Below are experts of layer 10 (counted from 0) of a mixture-of-experts language model. Rows are named router (the router's row for the expert), up (a neuron's input weights, with its number) and show model dimensions 0-127. Each number is 500 + 50 x the weight over its row's rms, rounded and kept within 0 to 999. Numbers have three digits each.
After each expert's rows: "mostly gets" lists some tokens that are sent to it at least half of the time. This comes from a sample of Wikipedia text that the model never trained on.

# expert 39
router:466482664461427416506430552502531489531554491503568488534505495569481515520504561547486589536482527542526515512518502423486475554489512429437455553451518409478527405495438502534496505487615405498495481518586438548468426431540551515494473426446487551480502583466477586546486497459466527541429505552439477526485478495441578487451469611569504404612491479514545514548450517477555549511373
up0:509471463625591550479526494510498415514505437463549520576470508613574530391498452552428479465465486421452501453522502527465523494400525531479464497494483401528527552555550476528510568501532495504500566569499467380444522541589506479434510465487441494519508496585645533552472529442522470552469489488578497495484531495388457586420499469515554548492585544522499465579525601482474508420541
up1:537521532541442552546519553493467571550464480450381499622449527423427452516473470546396502539586516436467501389465497581452508489466522499448441416549533430539559516454453549457550497524501525552438494486538489482530585488425535424537475510470600468550549498610466458548498562464484486507486519449461513394522514549547539561442428503598468513562518517416496539595517562508474579454501
up2:521550541521479539618434495465544562530427465441493431567488451461435407512465608577445596585503492527435439388418461438516521397511495565470563514506481497472530588502500413482489479477568507584583465513611513587487594478467512446432487555490497457520553527517482454492507520559447516587416475469508499510505467495489600484529424472539442427453546455492543473530508465537499492506441
up3:527467548559500646606498484531463456566557555455537481452550437547463584526483556471449406490455462541510456471528433475457451539515440506537509514471555529394452492614511477485471533526493572500544491401501522539428466511528484397502485447535465532529515571612532381536398503520524440410470542437494475524495483504623418494437499502497512484512489501546502460500573546537531389551508
up4:539471539484447464499495463525634558471411495557497435512501515437496508422482530427429578498508411574500592450560528435425503559510527505524514442444499528523475488435504447600537589523519542549552447492519453529561548505472559434492531547477442454427587465502488549575466455481545420470570452543541523470595558433462501447589511468571516508564424539475542539488503549473420547432386
mostly gets: " during", " after", " until", " before", " through", " After"

# expert 45
router:475446500539482599526560474480547488524536546468535557531489596537511590485491453475515445476489456524511469526499505492466583546403499435537464511481524402508551487509504560460526515575501509468465572480534633503515552516453527527412425399521461469639489447422558542593491451384466634494445519443424515410476494520512546452411506463492502396467499492491468495486471447562526595513501
up0:555460375484476460525490517579426538515443441470604451576480458456491451493517520495591573437454552490475506444506534526431502529475583469424512467520490595463577453470489602511497505468514488454394549354464477589505570407452458496529526507504483621500464442539476487491430533527553482551508465562535499499494516448492487466515566484518483553584361469506559540533556516527555485503412
up1:488479518465449519468497523514492551461500472441508525472585525494536515362519608477407491525469452441483550471451500453490633431485542549551485491581461473489332514540501505499517459551560595468596522513393466427397532430516439550453532546495478599476498475518499549520392448524518497468583553533528537443540543500491530517580464405490540519482458529546523571461480520474419470517446
up2:488471510484529506478529546440457411551656485487524482488507518419512548531503502463664538560496542454464485540513525525493357522533544611570502515497462538525451449471490511638513445448474462502478508510568491489467505491542507527528421593444447471533542475378486486465536499503513435522435511469467455537546353501529449500494507481573530546585473480509444531372515497504579524540472
up3:559518501551467470476543489564489574500572464463501546466472442519523536559462566571572479518468527574423422476472479500514502513483499481404515547508397488449532547563514623493580502494431448540575467478510518616463563441514495510514594446514503491476439529491450465517506458413511495433527452571426464494534450540508526494510447587497534440499573393370601455451546543368489481462548
up4:422458472512526463455539511564375528470504585485474538427430426609435559532475483500504477459544432496532550508564468461482482368604569550427486559563494513604500480492512510581464607449511517497456525507473542545409436577500470429535507426512532425490503567533433436444541559488552411574522529501453568449488432568484577470497489454590454492497489483520543499486559538481517483451491
mostly gets: "\",", ",", " vis", "},", ",\"", "),"

# expert 29
router:500495551459509517540461508476469498515531554469437509373472543530498510474485488525495531501458585423560509547460505470504523462473573501510536629383454454417600438482467514522507435472439467470511542605572434577494492494535538565492487467512505591513364582461530559553505451374438538546491517476530522487427391496529552492440504483517510431431471516509659462450480468559519506507511
up0:525397539538525581521541532550570466512503490441463557430390496446442578509566436447484542517441440473481492495468450442571358496529555433558537576501439446448499541494468466469483461495463478451546505479592539538490565447528551586567528544525434528518512472520595511537529470539512418511522409505504516496485467430510590401434530456587526504557495639561418491500504517461517438492532
up1:515496494518508532563490518475524449465439522543505456430546449436426573508539471453480561484435543440418484468474483388520483516491583497508499441442461479511516519455565474582640400501544448493450452497476459514610559568463536598556548515508459545468499477563470494584507378524429558452569583613524430503467430481536490539562515454497555460504454561476583466466516455518409540474554
up2:503520514517485495462523504486566440416453544589506531516475470537469498389512497498556454494588573552555540486460592515615567482507513347472573422514583534599541400457503436437492375492555480480557474465533468532575457542502437463588480518479512467436581524504495414524511430441480492498468575549538511537455513487356453522488432510456457540555508444518545515505538490463483529513483
up3:529399448583505567445505528567456542448556619552485546461506533507528595401493483527565506509531504595574525525415473495560524507496532450391501439456495446492508595515523428478468559441526571475416526564425541559544485463484472557531445543451500493431466443556513556576484463480513602446424516477467562510522489528437483381481460468413580477547503492486562524450403520470492511523457
up4:459512504581540541480485471503470560678525471558484533431439511565540513487533432449509532497500556531559532464551479518600436541503565405477411496471450521464478510522464549573570469495464456520457497417483466430497491486492417527449479549470495447535470566475496539551526493445535434511539606391491374498523550524508584464456508570539544502456593422472516487467437631479505451439451
mostly gets: " where", " when", " such", " than", " because", " what"

# expert 37
router:566555493476541532439439444538479540478512432542458491596556518484507476553528539568533427530411469453506482419419462515430472592554479551536462489494606546432421402492441444494542459574495512519530490410459497477598464522445547519418503484550450501475514576592505586512525495522471503517393521465539463503551518571519468506468484453419585484589567535477568484539499498598597530546426
up0:540509566486552512480463495505527538412489421500615494383481445489459495610497497491505556415487473499478487537480501496417518542599528506429526499510505454591501457595605508481546462456503534529590499460548496556466456542535475522583544446515623543578448523515524484500386434517504497474499508444566523438456430524475430466450512462532493578501433515511437407503456446594412565477410
up1:440421480497562490447500569442577549499461552465525477445509457487547485511453391527551433495617476485508481589581500472493470470514374482425424435547494520530493473513518580551493426602468595497501578567516546622494445486609463485504504528445618566560535486553520525545532471537461538507529491505427464467477478461478428514545476429502481480449498435418544597478520500460561431474478
up2:518439492447493538504433552516445530516490502515528502473517531525587517512461490553498580474394462455481514535456495531569492472435458455507481466455459420525455538569488481532604329532467485535582509563541442645489507473446575522479488574438525521547531450461404472599500453513480513516488573456479544440396503386471526508479496565479527577516510513472436463507526440386455466431583
up3:401527420443414470456448542543416481534474505464490540508542459512547523513484493476461433494487443571445497444511534535582425511564551553523424594410538550482535463571479579403464490498572535472476567480566450564500567455436501490462468451505482546628486533458546525560561429504622590436466478520419541500583508500397494535508503476479458555557558493453528477453478456564486557436536
up4:518493461534440492370534429504359515532452549548473478478536475527509594492526574455512434540506504477506603432550439548556397530472599519501479549545494474452518523475613453580525512424508426557550528489487495523571447474505499528390461499445461493407549508472500528478534486483500529494432620520473496543517601534437545507495430505524442528553574578464513496499555430531452609479447
mostly gets: "born", "On", " December", " January", " February", "ي"

# expert 14
router:501525590513500459564413490508462501496572547469466420520514537538567506523458506454461400479484571460623450539493507563533580575412508476447503490453553446476519447558392524540539488584544450510531563550538520569471415482512447458499532371446487488534533501438554452540488413399528597516514505532531552433381566462519453476574480426446560466535498505531512521546484418502470493437459
up0:583531570469472565478491417465507471377462569531415584470484628537460447511426473585554483418590501503460421425496509499455529558582434484520513502498452523535539495565551511492474456431474495520464472463526554528481551527452493494472585518527459546529494471478531483442523582444417534492499483544439461418458525563544462438513514431571454595530484504551555412511406534467637506538520
up1:479406479469609504426573471518491512475521488482465511413497434492535515526564567532556394610512484549511504561455476439507519446591544485544502507482548555479557567606539544408464413524612548459476475488436546442531556456458664480518499496541522549498529527543441544452443435446468458444532525413471445480518453531550526539478515438545417420464456458483495578547517514497522474552450
up2:473471575586617563486511523446503455463544508536534447492432462571446530429462435477468521526479444441477537455415549472539588574478569437496468589556575475478465485516465514512565454452477564473522507605501526461468463465490479499459406560600462533512506528552488563509500495428509586583497436475445440476405480632457460508481453527506485515414507401524489489539517421439458585512581
up3:464469532507465597500548512589500491539552497508534524533499416518470539451546459465435530503554608517449500502489606477477446499540484462479414593499479536493454490563485434580446430474535553499538524635482439456406457514510539486511506492519404434490523490560496554512626509498517485389574495477452453522473400475548497589589509505541397479476621442510472537501499479509381544547494
up4:514500519516587519503427603523499410541468534585402477488529537489482541491483516447460474446553578602520596571530438451525484438508462534490566448492469506442529565416516465500515412491530524470423480509526533471484481543491523505487463534456454532384499548496519557580563507585493425459428536548576547506623519525570393436391507446481452510545482458488467512370496557540556475479536
mostly gets: " or", " has", " being", " and", " have", " but"

# expert 55
router:487545439480508547492514550514479519498450498585529532466374543453477504509443538523515455467499487418512455508457522453489474461577478507485602536539464531548632478456537482527435542527520500453563506468497562435580556533582510437510521490554558449567514543489461515418511608489467470492512473564570522528560517562483495417445422487447459481382491419536394461366616543565538444461546
up0:504453570474530502567483438535515551487473523481540575508463647495468522551563476584481441461434449484466552416455577476551540519545545372520480498501521475479453523593476436539492531429515498428512520494433427517477415404577563427589448531490502549485471517545502515459475430517577519495380492530585582382562523446537491561505493489476456585549537442501510447550499457526468422515494
up1:501558436609471473456488576535531484517547549508516467467495456576501531409433435464567482396524426558452486503489525441551452362532501474589458482441506500532509505555507454525522542510507449457557419550568565412468581573436564494592528539577424561522492420585503452554471438499493565423452504607466482514501440470505470474531484435484491609524470486559448498476536503490453523450567
up2:491449532587428538525576486488601474437486554476498556466424497444521461624534463456552553473546391494440509445455467588541572529527511550584491542526478558397514555561422574400547487523507424487564504549421532457457471541455561545494508578494484548501467517582478522473504527539515512440541476494485460545478475558484495490382470595510442468417576608543463443502513465448536517447526
up3:505485521503569540565479483519417422486507555547489436437505537525443539488544554490521473490503435503434495533424473597461517512486558481542446542548449497561509515411428542592416584422578405470489506527566487523478500479479428520635546469510452459413391565501497491390497500569399564546437474502505511494521533482484528560525541519595473457566533516558482555460614416446480546504529
up4:473580485580440425475567578453580501461504484458524491451476505470546434484510517485516464512622467555456526458551426523542558516431489517528504529510523607467441544554483493522445487480545518460512546382483433512552514541399518417482550425381389546515449596579462480525401459548520488524464491562503464493539413548532519540495433497527495548482423630586515462445525440511542523501511
mostly gets: " von", " Max", " Nash", " Min", " Atl", "л"

# expert 41
router:553554462468485485453423508504492571515465534441526429456537467445543579501504572506519373468576486489488497351416508595542520514550486500456434521519541560534412461518556542540529464481490603501481520390443480454523441496531486515462470517495521486493459507545417570460585509412422541525495470546471483558541485421505435616549483492405558551584611539460537521522514481460578448524511
up0:529525532505567484498495518506591425452533436542472415374516586491460446534563515577431442468433552470434515537498568544517557550436549523570491548475536483536468466431536412436490474473495491517503483501539547555514562537483381455416564532518602471411545469495562438500509545501562528519538432442548560541623428522392506478502538429455438491611458537465532561465509476533470504512492
up1:453453496440526476409502483481476470460453538557538430519472397586475467495517382512543513427481500491498590436399492490536536528513578552595479502465505495520460560493476457503495462605563491433543524502433498608517640516509530514565465447430453521513513494480456499513604580482444498493441444541481409460549531525528403528569550469502372605523515539499489541420443553518527483457507
up2:417563477537472560458489400488424530589401631489502458466639519434549495556482496475551515539486460452430462475502516463553503525499627504436445489434568541551520547448478561504460502458449463532548566450496533478465419538395521568515474525509447447491502567518531508470489474445567489539474555490351473526467477514564546445517570492524527488561591490452459486515588477563495501466429
up3:503462502514462530456492530445421571435515491542426401490570577553477536575514486458480514524527539478407516461538441529470567539531509554557386506561544503548572527454422476497534459437559589500499479486475491401520553556481400453528513487525504524501462441403445508545479443470569440416453489624512436568596528531540480437439514533563535564410515473469574547504521571439445573530518
up4:477512545392503565475521476461451518430431468565487569419531496571495503471492516533522498550436524570521420461539564564567510360546515447484522518349520551408554438513498547561472522535523562425523570533472501506458466541458468477450553500475425532513528477523595556564502471537609493514532454425592525450514505578468455507449444511524502486515448507527426399594457507497598554489520
mostly gets: " Died", " footballer", "DST", " Elevation", " Website", "Gls"

# expert 44
router:468447541498514443478457567497537444397540563453506537474451512487510483556452488377533607450599484386572516594508474430523449527569521500468472484425456625478555416543519438517419435404486441532484477463534547435451505513598560478484373524557538477489486524550515502488550427545514454453444528532534487483452500466560446497462572497482455541429508542467513529543479611482558477515511
up0:474463451476452483503488508423546544478541542491511498490529392555600522614452528540445597424461542432435491436549541476539439455464377497549496509509623542500482459441420475540500477490573478476484515495537432502504540465561541448432409546489460463461461533610512482596532527470449499497494434484480458591560369496547524539485562564559555508577525531500469455500607469447475534502537
up1:514488534487468531486464444561554441468447449569471467439513484441422519491443510502482524521497433564508425431544413443562536450444470571537483547541494599496490546544530559570575497574497468502498487458501503526434513477533604520506564551491478441381517348418496586515463418429586493456503465454514505519579540610512515486533522506492540475627510508428515599535463528535488406527537
up2:481402476490420444459518436515528541546578417475442545501601504471616416489541556495538463574566497466539401447449472478462525498515486442468572424462487459522469545448490537515609604564490455482615486526530540469452548498496579518521446505422518587537519533582585493544479474485619495573411534509460468440496488528549481472510510422534438478490548562451521461531483439502466494503402
up3:489487454523561429568540482571530517515500520518472419580470509486515451491564465502394471371526540499449507463485474305505505512444511547590550494560620514597530472420403561455455522536560544568486468528500453467523532488508565469595492518482500503501459552468597434432463441494548571440473593527489524522405543460516499516434520460503500506446508557525516541496555466456484584545491
up4:481458427433449500632568539516503481551479421500432474514475527517541534492602424529429432415447468472473440525406533597483559577506489479491495615471492470535415543542552489450485502552479469483514504468563539547474485438517532629451557495464569466490526557420531504583502428519489521468524548476482474467521405609513586530500433404506431420508491547556556475470460455519456425490512
mostly gets: " the", "The", " his", " our", " The", " its"